Below are experts of layer 5 (counted from 0) of a mixture-of-experts language model. Rows are named router (the router's row for the expert) and show model dimensions 0-255. Each number is 500 + 25 x the weight over its row's rms, rounded and kept within 0 to 999. Numbers have three digits each.
After each expert's rows: a language model's description of what the expert responds to. This comes from a sample of Wikipedia text that the model never trained on.

# expert 17
router:491522510506437503445495505454517507509496500517535497517535491494487530482533520542499523541484530472503484506544506526501513504494525525492480527485521474510462515467456487542466489497464520514487479503499479450484502520478511516501497473502474483524477483499471457513523517540497518488592498523503505526481491469477505494470517492553517511525492518468484516506496542512506453509524504497478466529485455475412494493510512531478495512535454476476493480507498545522466468502469488472504475488516487485507468486519495488494464552494503459486468554474488502530504502488507546462495500484532484486515484477549515506501491466488513506476507501484461481483529469507515515513483484462513486490487520551477581528542516489486506509453452501510483498544525495494521519466505498
What it handles: Dashes, brackets, pipes and line breaks in infobox lists and tables, plus byte pieces of Asian scripts, e.g. "- Box office".

# expert 56
router:518499521448465501490502516414515494474492498534539505521511504511489537519506538512500491571508507473508509508478445516512491473481540484503514526492523511503498523498480488545475522499460538491493501497496489508495455459490503517489566455500491518517449452521494485524483545487484500446523517550489530552481505483508563457495474506541452484521521511535494535478537545491498463467481491502503470492490450498475511504505506517472477535524491529472474484477493510508484529491493488479484505524536460508498514491528478489533488505471479514556513468466495501523479513487483499514472501499473496497502463496510498543451501464495503506509495516496420486471526470517510472480509491504468467524500492535526541521525488491492501491505493516460509518516505475516537481462525544
What it handles: Prepositions and particles in narrative prose, such as on, at, of, under, out, plus "end" in "at the end of".

# expert 31
router:473509506448469516511478511474498480507508501500528476483533501490508513516546517469495506509500499484494484479566493484450514497461530478541504543488507512481492521498535527516468513518507525484501455453519482475498442487468559475501524496494475496524533511503493479489527534476483492485561448501515531520459527490545494498483514519534510517526523492525479527513512526483476512493488511525509444504480491488471503490507479503456509532490517478493517512502515531514495505487478510494496481512518497482519504453519501499503492480483486493499473535481513478512503494532529517509477493523509495465467452486549484537485470484506537532465497504501427508479539473521510494488489472473475449525484479573509595507503476496490461441441506551540487508536505483505488529477504505
What it handles: Digits in dates, scores and table cells, number words like five, and hyphenated pieces like -in in commander-in-chief.

# expert 63
router:479517508474455500505502534474565493542518517487516522457523498491502525538528503477513525518492516486553490494512476517499484488445508519534501513524496483475467509499527469513507497490493536457503524443473489512513441492496498471485557449494484507492468500496461484502494500511489490493584520537476512523509495469518488544461481475480478509528514528470496490508560510490495460503522512502472483496501490481460474505508513535529504513506498448477498499477516474541477496476454487486513497493540476479492476487502474514529502519464526474502472486476455487531535492495546516476455488495514496520524503488526499523434499510513510505476521553460529501502539469468487484484483475513479430528508518527509557525474495482510473523493455526529489515496477503491486522476516556
What it handles: Middle syllable fragments inside split foreign or rare names after an initial letter, such as ina in binaural, ik in Fikr, Re, ure.

# expert 52
router:480499499484464529526514495439541506494510503474541522496514456463500543486509538491515450517524506480549507495552498495475483500451535531500468532493462483522465544504497478515462492491480531500482499466515484473507471476491550512550515471468449479486485485496488475484489519499509511500559492513495534558495495449534461472491500475527514511520490512488492483506533560474535481489487499499466501494461482480462497477524492505502469518536488488474453500513461513549465502522498521498506465461537488496507495479527537525476500502478529496511490489506505501512519508520510483460478503528489498510519516513490479523474478425495541524469487505497474483529519466512517523532519473504472421497488492562520534495498504535474495474496502508488530511527506490504515527478482557
What it handles: Final pieces of German, Slavic and Nordic surnames and place names, e.g. -berg, -sson, -ić, -ová, -stein, plus the word in.

# expert 7
router:490498514495447469506484499480518517514519468498548509466499510461474558483479530529497520479486543452500478497505479515482531471444504501498496501474481489462506536508497482500513478507494555504484516518489509493451480477491504495528516522491482457455511480498496478480513533509522520485528514559518530515482548460543521501467498512529497525546511533473533505499529516514489493518501511512485476477526494518440511501519511524496540455509481485477476479514502528506451510537453509473506482504506469474483531486500484498479501503479503510530482519494449519544512499495495501467448499522485520503485465514508502512475436465502481518473484500490465495510545451532531492541521451500489457507497473565508589516514475491487466472514485507490485512501509442512541500478499523
What it handles: Field names, colons and values in infobox-style lists, e.g. Coordinates:, Location, Phylum: Arthropoda, Full name, Pld.

# expert 5
router:502513465481466503492479517456528486499527514499527512521490472513496492485546526513509490530483536515518436485508515523467516513485538500513489567493473452510489550509529459525480547493507552466507483468490456514539459491480535468507521488501485484516501478503467479482526507515526523475518464496486531517485528440516494472471474472529541544499526500503507503505529563486476474509489494551456477530461452494466509518521472529482492502520484502487473496490510530542438509515493496491545473486517449485498493468540504529495511512454487496523485511464480499524474487534499520476460487503502521501501472462549500502454456459522544500479520531479470479482492484500516518493505487518505485537467512554518539537519514502498505510470514502496504511502501483532531525476476491
What it handles: Subject pronouns he, she, He opening clauses in musician and album articles, plus word-start pieces like re, rec, co.

# expert 28
router:494512536496480510502470499438541486510477480512516503474515503478496493477500531540519465526482540504498481508548505507492503479420539499521487521462503471484487504475536454523447510503507549500483492452485496512490479491479520520507474457476489494473468495526476473525521510502506505475553486546489506486459510452525484486485502519518522538503543527481485532512497492483517470528468487511496490489488487468478516473507522524495483535520498473424481489480509503546466516508490520498526482491520465494492504472489490510519532510471498510488507534462474534496460467510502501497501492507493468479494462477556539502430473452504532510500477527481486480501522414487519482508487494490462534537514495565497540502500470495514460501512478523495510531487501436504500518477483525
What it handles: Pipes, semicolons and dashes between fields in sports stat tables and racing result lists, e.g. "PIT; VIR", "Oklahoma State | Sr."

# expert 54
router:506537486480431497484482508507542475481509477487516512500531492496533509484454505534520508538484555450516483513518496553505524467449548497505505524500486481507485510522532493522459527481495537462469498472483510485494453504522562511518489484491492501527465482515497438490507549527489540488501501538481509478457491466521546501511492512540491520545502533480509530518504515466476444513508504469485466485508479471464506471521525520509497498524485473453478483476496511540484501515461504500524468483520475515489515503520485517491468527442542547530464522484457496526518529474492538478495507493473495521497525488507502518464484448472527503443483525460486454512499488463538529514507513502469518532478488571484516506516513484504515499498493522512510501513516461484515489480490499
What it handles: Commas, conjunctions and prepositions in technical or product descriptions, such as such as, with, using, via, developed and published.

# expert 47
router:458503515487434477500496514467520496520490487515514480468522534507484555486513498504501500527512497488508476524528485493505491454469528483533495539473495467495463509492501496538477523509484542452493481476514469455492452500456544495533507497500478472519489483509492509504485531514521537467562478537524484485471504481537454494485537493504512468511486498509470502529534512499517481501513511475485445516506484476458477518519503515516507513540480436472519488479526538548449511503445521483479459482493476511503508485515488492488491523465511499542474532495471495541501480506516529497477493514518496503488475471527502483442471466535535525476526497448510485501493446522514534542513485508468509487490471556504541501507512466505497456509527557529493530503484437484511505502489519
What it handles: Digits, pipes and In in sports results tables and athlete careers: scores, ranks, years, competed, won, Men's, Championship.

# expert 9
router:481509542493462528478491499402515481533511466489511495484535496502506496509529523517484497530501507481503443485548512502507501480451510494509526510493499502524457526459523493515458500489515508488457474486490462505482485473490521509532495465490468483494447499525481479506500525509518502473579489500496552487515508461514531484465443494534500502514527545457479498513543538503534483522499497496476491493506471474513480507506506505508506508505494502465469489513498519557480504482476492480521471504519485487479508479535488523514499533441464469520480527480485470512470503500533481480469499490502498494481481516539508503446484493467525526505477526470443463492505414504541498499518468496493545515506524558497556492512518486527506485528490518491497500492507428503512510484517525
What it handles: Pipe characters between cells in wiki tables of game results, fight records, survey data and monthly climate figures, e.g. after scores or venues.

# expert 46
router:469541502489481487486517522461488469498498483486497503499518470514518492502523534505523480524436532485519482478519501490484494521464545497506493518489458512492483535505514486511458536533505547469510494490480473483436451487500545482538549467510497490496457470517455502514471487529509495535572516494497539473483490474504520483507491517544479470517512571513484527525531538486491451490517496497483463473497465485430503498505516505479515520540505507512498468492490545513457512485457527518498451492518455484516473478475494478518478521483520523520449539499506522494490519521521499446497514530472498510487480518486495521470498465476506512474497504503497510515521408512538532496513483516472458548498492529465530498501490489517477494473518524505476512499504473520498530489525520
What it handles: Wiki heading markers ==, ===, ==== starting section titles, and line breaks closing table rows, list items and sentences.

# expert 50
router:509519535517444504487519526446520476496502473504510480497492494510484560497504518546531496513486521503540471487539493506513526489426571514494498530521508466483483515508538496497472508523514506471480494480474503521470475488488537526527545466521497465488452485548471462527493537519482516497520523527470533503481527442520460500508527515510499490507514498501494494513507500483484441510489529533506480497528465491436495475501516511496531490529477460486483511453502528507455514479450530491507487518532477491490521488491479536493508523458495495477446530474482519503497496509483500471457496471516491489510504474525507482432487474512519508483512497482482496495486437469511538476481462529502502505503470556522502504508541470510535490469480540519543514474506439505523513486485489
What it handles: Punctuation separating entries in lists and tables: pipes starting rows, line-initial hyphens of bullet lists, and commas between listed names.

# expert 38
router:489487520457457527497481492442500483506515519501534511487532502483484530498512536507541430531503487446538480523524492512524466538478523502465469475517489467508503506477504485508460472531495524499442480460477489472520465526462511539514495480481483479513497487507505460520494548500505502447547498492495502536454501462523497551519464542524478529505513536484522487505538540436489469486473514521506489516546491499465507480517497485490487495532500520497480506482482552529519539463486499513537478488510468524509510477502462545525496526461461461516502480497475498523504511506532492492484465512499509502475490504516501522467455474477526516480481530463489480520520469467501505488478512480482467536463478536489561524518511490489453503509530540513480513493510488505545517517483532
What it handles: Auxiliaries, negation and common verbs after a subject, in narrative or reported speech: was, had, not, never, felt, said.

# expert 42
router:472527532460439523496474508454530479484480510491521541495546501496486504489460506536494501503498511501494484504519539525484505463488560506513486472518494468527462468515481487498501512494480490495488475504508449501495511530474536486469531494512503495500481462511490496516491552505498491484480526560530541530485494438547517527504522501541500498508552541465543504482539517479484486486513508524494504510501484497492494507507512510480492476560492491457454472479497552515489474491439511488498477510487474481504495510533488539522469480473509542503461464491475469483497531470506515472490480510490495559518484505512515522469498483463522515525502546471464447499553470506530529449501500507474515537486485570486540511481537476502492468496515496522478535520550480499490503482512528
What it handles: Prepositions tying a noun or verb to its complement, such as right of, discrimination against, adjacent to, whether, prevent.

# expert 24
router:480507495490463503466503500478552499503503445500521507481527503479509495527536525481538497545447534457513483473514492501502517497451535461468508522465479466499501548530515501515469524539519552497479488504446496525468454500516543525507510510496513529522505475502462481503469496507512503456547499554484522497527487468549487491495506493538486520539493505468458513499483520479537476500486505483496490486524459475462508519523518516512506563493451476464479492512494505515511521511502545488499488485524493484477510507510501527514513532430518507520449497485455490528523495492488478457494513498488529487481504509523495469523485477512508486494518479487481488458530457510485493480533488512496397505530508554477575505522504501496485470481483490488454517505529498505516510497500511
What it handles: Nouns and adverbs of direction, distance and position, such as point, line, north, long, km, distance, head, left.

# expert 23
router:492509500450446512459470484433518475467487504492525507500528485491534511498516493537522479493493508476491496506493513518471492487502547512543480505548467483470477499466500450513462504525460534525491477527530516465499449513544560504545495463522477486502490474491501492519501505540477473463550526538496492519486535443534509479475495516521511524506533517503500476535514511495497452515513507509478465474525485496492471496494523523484501522505466493483485481508465533518460526504486517463501471518488478508475495497541478517510489526470506537483513557483461512501508479477508493489447480517505542516523483507496477533519506481506556490491524497479514471492536451519534538525501476493505455521473516503506561469522543469484495437515519531550498531514489467491485517497480504
What it handles: Past tense and -ing verbs after was, he, to, usually followed by a preposition or object: played, used, served, spent, holding.

# expert 0
router:482498494504422478474510506381511531542545499473527524484519476485513478470503523468505474539498522494510521472539503514491491480501564493493462504495511457485459493502498529508479505501510520494462504465497484493487504465506511495532509491470462501514514526524491481496492519509516520470558492522475548498494520514503508475470485488537510505512536538472473532516521537505460502503509524491500474489496511494439521475502491540495510512542509493509475507479521515545464512487501491504490493486522495517484489511495496496500477540496509481504452471450462513479452480487514536484453471528458504517531493526551488513500501524477508527491468511494486498486531473475506507480509476521471426537498459520533544491484535477491485499488450512533476498503546489490475483464480538
What it handles: First three digits of four-digit years after a space or parenthesis, such as 201 in 2014, 189 in 1898, 196 in 1964.

# expert 2
router:502571544468505500466506523446526516512512502510514535507522479484480529473498549477540485549461504490490492515521503499514505439485530520497499513487486486499475530494533481507452501488490491501484486488505476479485473502502501515532475497446477491468515481498483517525473510507511498486628511504501513496497500452547560487479507499545496519523531542479497506510524539493503444507507516505489441515485503473444521500531519524504510519489512467479490484491496520530472545485510516487529467500490469495510501517541481523501484516455511490503506503458478522522489478501512517455485490521480505530490506489505486468474488489482484509485537533435425479522517474490527492508515493498524433511493488548504544511525485491491511495499489499483487559501509488501514513480492530
What it handles: Word-piece syllables inside non-English names and surnames, especially South Asian, Arabic, Slavic and Central Asian ones, such as kar, akh, ić, kov.

# expert 8
router:473524462478455507497463522471517503501509478510520498484493510509503517474519530467523505537508503446503514492505487507497512496445548503490480495481449497521443506522510483539478494542469531478475464461495484497502507510454555523552552470457479507511536495501482494471492524524493527462567480529467561515456456477492519515501529480497499468540548517505494515520520520498473488501506517499496458481530486482484519491545470531481496524500492475507494472492504511515515484491516499511524487492531508513500527493519491521500489534457529492502458498457457488490497504519505527462495475507491490510510475483541535523505479535499492508476498468517476476482530476492501516515523494508456405543466462570521534490498502489489514475488465548528508504474529491491502507475520524
What it handles: Digits and number pieces in running text: money amounts, scores, decimals and years after $ or a decimal point, such as 50 million, 6.9/10.

# expert 39
router:505544555480480532505518497481528515489524500517523530521510477509497494503518514504534498527477502492523499476539497506485521510450511507511463516516485488503494543507548482505490498486481513483499513460497472468513435486478534470500508488469464490478528440503516437471507499517511541486538476483507508511473534467509499493464480490489502546508544499505523492537522547473488466551475509500485496484473478469445495498499518510544491516525507497522441505473537540527436489479479501462493449493523481490500485494541514499474496513469499498481460529496529469524486481517527494500445490471505531507487507483521498509473520477486526488482481531490446459482531484529520506479519512465499397539515507543507529512492509472511506532479522525503486511512548533502515510510531472
What it handles: Personal pronouns he, his, her, she, the relative "who" after a job noun, and opening quote marks before quoted statements or reviews.

# expert 20
router:472478497481463514493527516474498502518502503516528512502488503527521516524535526480512489499475493491499469505517514523484498509460554532555492521488486465506447513478520502521475529486483532463495478464480497489518445484505540500524524497477463485526509502496477501548512502485492525448581499501494533542468480478501507491503536502521475505538495506447517504487541517474519488543511499496462491497492478498451482499508518488486488488540542467480468462514513499538508535492467485481507495476537456475530484498548523557518497506452463523513477494495518511494526528489500504464477484528478500523464482444517484526494507502490511470476486497467487505453518481536552516496537500481483431523470517521488567515492522518505474457504466537520475476524504450514524537495512508
What it handles: Music vocabulary and word endings in album, band and song articles, such as music, album, sound, voice, bass, and endings like Tennes-se-an.

# expert 14
router:457519477510452512512467497473537512493511502497540540517511473477476525485524507459536507473520519448521469533498464482485488474461545526538482533460540488505517488518530468514470489535488521465488467430483467464496462506486522480516508490496492498473532506476500430490513516541516509486586500488508503523473496496532511478515504501537474493499508510486529547495472537496517439491511488513501497511510492499486527496496510498494492495504505498487514450456507528513489488477492473482530470540521520488519486513513511496532467546426493507506458480498446532519505498494485523472503496508506516511504522509491523547472481450482523492476459489496492473478515494466507509470518515520467463550476464557484543524519502484511491535481484500488461535485514489486527486477513522
What it handles: Object and subject pronouns and sentence-opening There, as in "some of them", "express them", "There was"; also if, what, you.